Weights of a small mixture-of-experts language model, trained from scratch on English Wikipedia: 518M tokens.
Below are experts of layer 8 (counted from 0) of a mixture-of-experts language model. Rows are named router (the router's row for the expert), up (a neuron's input weights, with its number) and show model dimensions 256-319. Each number is 200 + 30 x the weight over its row's rms, rounded and kept within 0 to 999.
Before each expert's rows: "mostly gets" lists some tokens that are sent to it at least half of the time. This comes from a sample of Wikipedia text that the model never trained on.

# expert 0
mostly gets: " was", " is", " been", " are", " became", " were"
router,199,247,190,179,229,168,183,244,252,244,237,221,200,194,227,239,220,201,178,163,202,234,191,205,199,189,215,203,205,216,197,152,187,193,181,155,287,193,143,181,192,250,196,179,147,180,175,232,202,236,250,170,232,208,232,165,220,158,200,212,192,197,179,176
up0,143,212,245,218,222,158,161,213,185,239,228,213,237,133,181,194,205,243,216,153,170,173,180,266,208,155,208,182,210,194,173,203,196,213,235,161,224,228,243,140,247,233,173,204,190,241,232,205,214,274,198,153,244,262,201,186,212,209,201,224,167,249,175,160
up1,197,215,213,188,187,237,197,194,176,195,207,173,179,212,208,207,188,206,240,197,207,223,236,144,138,215,253,189,211,161,265,221,265,164,233,200,151,147,164,183,246,196,180,214,239,200,212,241,203,216,248,204,202,247,220,147,200,183,175,177,195,210,182,190
up2,183,159,180,160,194,158,218,194,249,213,200,244,198,227,268,197,167,247,220,231,199,295,174,104,202,197,207,194,201,232,153,194,207,212,182,181,183,233,137,250,201,261,228,197,197,182,198,199,199,158,173,205,182,203,223,215,199,226,211,202,193,182,158,185
up3,216,150,213,178,184,194,241,202,217,243,197,224,227,180,211,206,191,143,216,175,238,226,189,219,256,210,261,177,206,201,215,233,170,187,120,231,235,211,239,218,218,189,239,143,215,194,168,209,185,184,194,178,189,216,170,194,209,217,209,242,162,182,263,211
up4,247,233,178,180,244,173,146,210,216,184,260,186,213,233,205,211,245,216,195,190,178,217,209,165,212,176,168,179,246,155,260,159,190,201,223,187,179,122,152,207,228,221,187,280,184,215,270,215,199,201,253,193,201,163,203,209,233,189,197,187,109,225,166,219
up5,186,205,203,215,174,175,257,192,197,199,169,199,223,137,200,184,248,189,240,180,162,240,163,201,263,219,181,182,181,184,195,179,265,189,175,229,227,212,216,196,168,207,177,226,218,208,167,160,213,163,234,150,210,183,227,196,214,179,194,220,215,208,175,225
up6,256,218,220,176,231,218,202,220,176,148,251,226,207,182,197,226,203,203,175,174,207,206,228,218,198,224,157,223,187,202,174,168,167,162,199,179,175,213,207,216,220,214,226,189,173,206,177,219,223,199,238,238,196,164,238,150,236,172,191,193,255,208,169,142
up7,183,242,204,210,202,117,206,184,234,250,245,181,238,231,187,253,157,251,236,140,196,187,171,274,207,202,220,203,177,219,239,255,234,242,181,139,209,255,201,213,179,155,177,187,179,203,181,169,245,212,175,163,220,202,186,253,216,266,160,248,139,243,192,192
up8,194,167,186,217,162,205,204,186,195,213,224,157,154,172,173,175,236,222,176,219,193,228,176,236,177,223,228,204,166,235,181,260,182,230,201,178,206,156,201,190,191,207,211,207,198,168,183,262,198,162,168,185,221,226,238,180,212,171,214,155,223,189,209,241
up9,188,177,168,162,159,202,203,206,204,254,225,180,249,194,205,159,204,202,217,214,223,205,198,208,185,218,197,253,161,211,214,200,163,135,146,200,201,210,206,165,180,235,147,187,205,182,207,251,177,260,159,195,214,192,260,189,211,125,202,213,208,200,149,169
up10,199,249,130,222,235,169,209,245,211,202,204,195,258,174,230,146,165,180,144,186,209,180,148,167,153,223,211,230,180,189,224,232,184,211,186,182,204,194,176,188,210,220,209,195,160,168,241,236,202,288,212,223,203,220,214,174,230,200,186,242,202,174,162,178
up11,212,198,185,157,185,170,194,205,151,234,205,196,199,187,228,175,153,186,198,207,218,237,238,227,245,196,179,159,199,185,200,113,216,226,189,189,183,200,203,155,222,216,249,198,221,171,209,246,154,162,224,188,202,240,235,219,170,199,172,214,201,179,251,212
up12,179,183,171,150,181,211,214,198,210,228,169,192,232,175,197,207,179,227,205,233,213,241,156,151,234,159,182,233,189,233,204,187,237,225,180,242,279,246,228,169,183,203,184,190,170,172,166,201,242,185,228,230,236,181,200,212,207,220,185,235,149,194,229,203
up13,216,227,219,164,248,235,169,232,200,200,297,186,233,206,298,227,208,223,186,162,210,227,231,212,211,193,190,169,204,204,219,177,178,166,240,204,216,217,205,221,261,237,176,230,221,229,234,198,218,237,232,219,199,197,252,186,174,234,189,142,191,275,203,184
up14,189,189,197,194,240,244,225,164,203,200,148,203,169,203,207,202,197,238,191,253,177,166,173,193,219,195,241,242,193,186,244,137,222,177,213,207,198,195,216,255,184,195,239,139,193,198,206,203,171,182,129,133,143,232,188,119,188,198,176,179,111,166,179,186
up15,199,157,227,174,174,186,223,197,228,225,159,236,189,223,200,200,190,187,214,234,211,221,151,185,171,179,199,228,178,196,216,156,180,201,187,263,161,140,210,186,159,198,239,155,198,206,205,164,169,204,242,183,172,267,206,220,242,194,176,201,183,245,177,219
up16,227,208,179,200,235,179,214,225,171,194,175,210,201,175,265,281,240,211,196,151,197,205,169,213,162,228,189,242,199,207,198,167,194,198,199,258,237,188,200,209,209,221,236,259,245,178,229,202,170,244,170,245,231,125,205,188,222,190,161,204,236,173,174,233
up17,246,223,215,166,188,255,201,211,179,221,178,212,232,217,215,134,229,267,208,207,150,207,210,237,200,223,185,172,207,154,186,205,206,182,242,259,187,187,213,163,228,233,185,198,192,164,231,225,162,237,183,208,257,223,211,164,183,158,246,221,224,201,183,194
up18,186,242,255,252,190,206,209,197,212,243,209,203,161,216,130,288,176,207,247,186,220,163,179,194,184,195,219,263,170,151,222,284,275,230,194,112,220,206,179,209,221,158,215,202,207,223,246,198,141,186,177,194,154,184,198,203,161,220,266,220,215,181,198,161
up19,249,192,243,208,233,140,198,177,134,186,218,190,125,196,207,175,167,149,163,174,167,149,188,212,211,219,198,187,212,208,216,159,180,161,168,156,198,177,243,162,191,201,219,213,187,170,228,223,232,181,229,213,198,196,258,201,173,171,168,138,171,188,232,216
up20,214,237,237,181,247,185,188,174,238,215,202,165,183,226,226,195,172,181,229,163,233,146,173,248,155,124,182,227,183,173,226,224,197,169,158,193,227,188,174,188,210,187,208,213,192,165,212,222,169,231,138,213,159,220,258,241,219,153,142,189,210,200,189,216
up21,212,201,175,205,205,214,198,245,188,168,218,212,199,200,207,242,210,193,224,199,256,131,208,213,170,190,165,188,220,226,183,233,198,281,220,159,231,175,172,141,218,168,200,192,181,240,187,175,226,135,221,153,206,153,146,193,212,219,220,235,146,243,188,162
up22,233,187,146,248,173,167,191,206,194,231,194,198,163,206,215,157,249,185,206,193,145,208,224,216,194,168,182,208,203,207,186,198,194,259,192,206,181,147,175,244,206,205,237,169,205,189,226,183,200,169,160,163,189,182,218,193,183,155,127,191,203,178,233,212
up23,176,187,164,151,201,251,224,248,232,223,223,201,190,213,187,194,164,187,224,137,205,214,191,192,196,156,172,123,190,138,181,227,202,174,213,181,183,174,204,183,193,181,203,211,163,189,226,218,141,147,212,230,191,205,207,184,248,223,159,216,208,195,164,245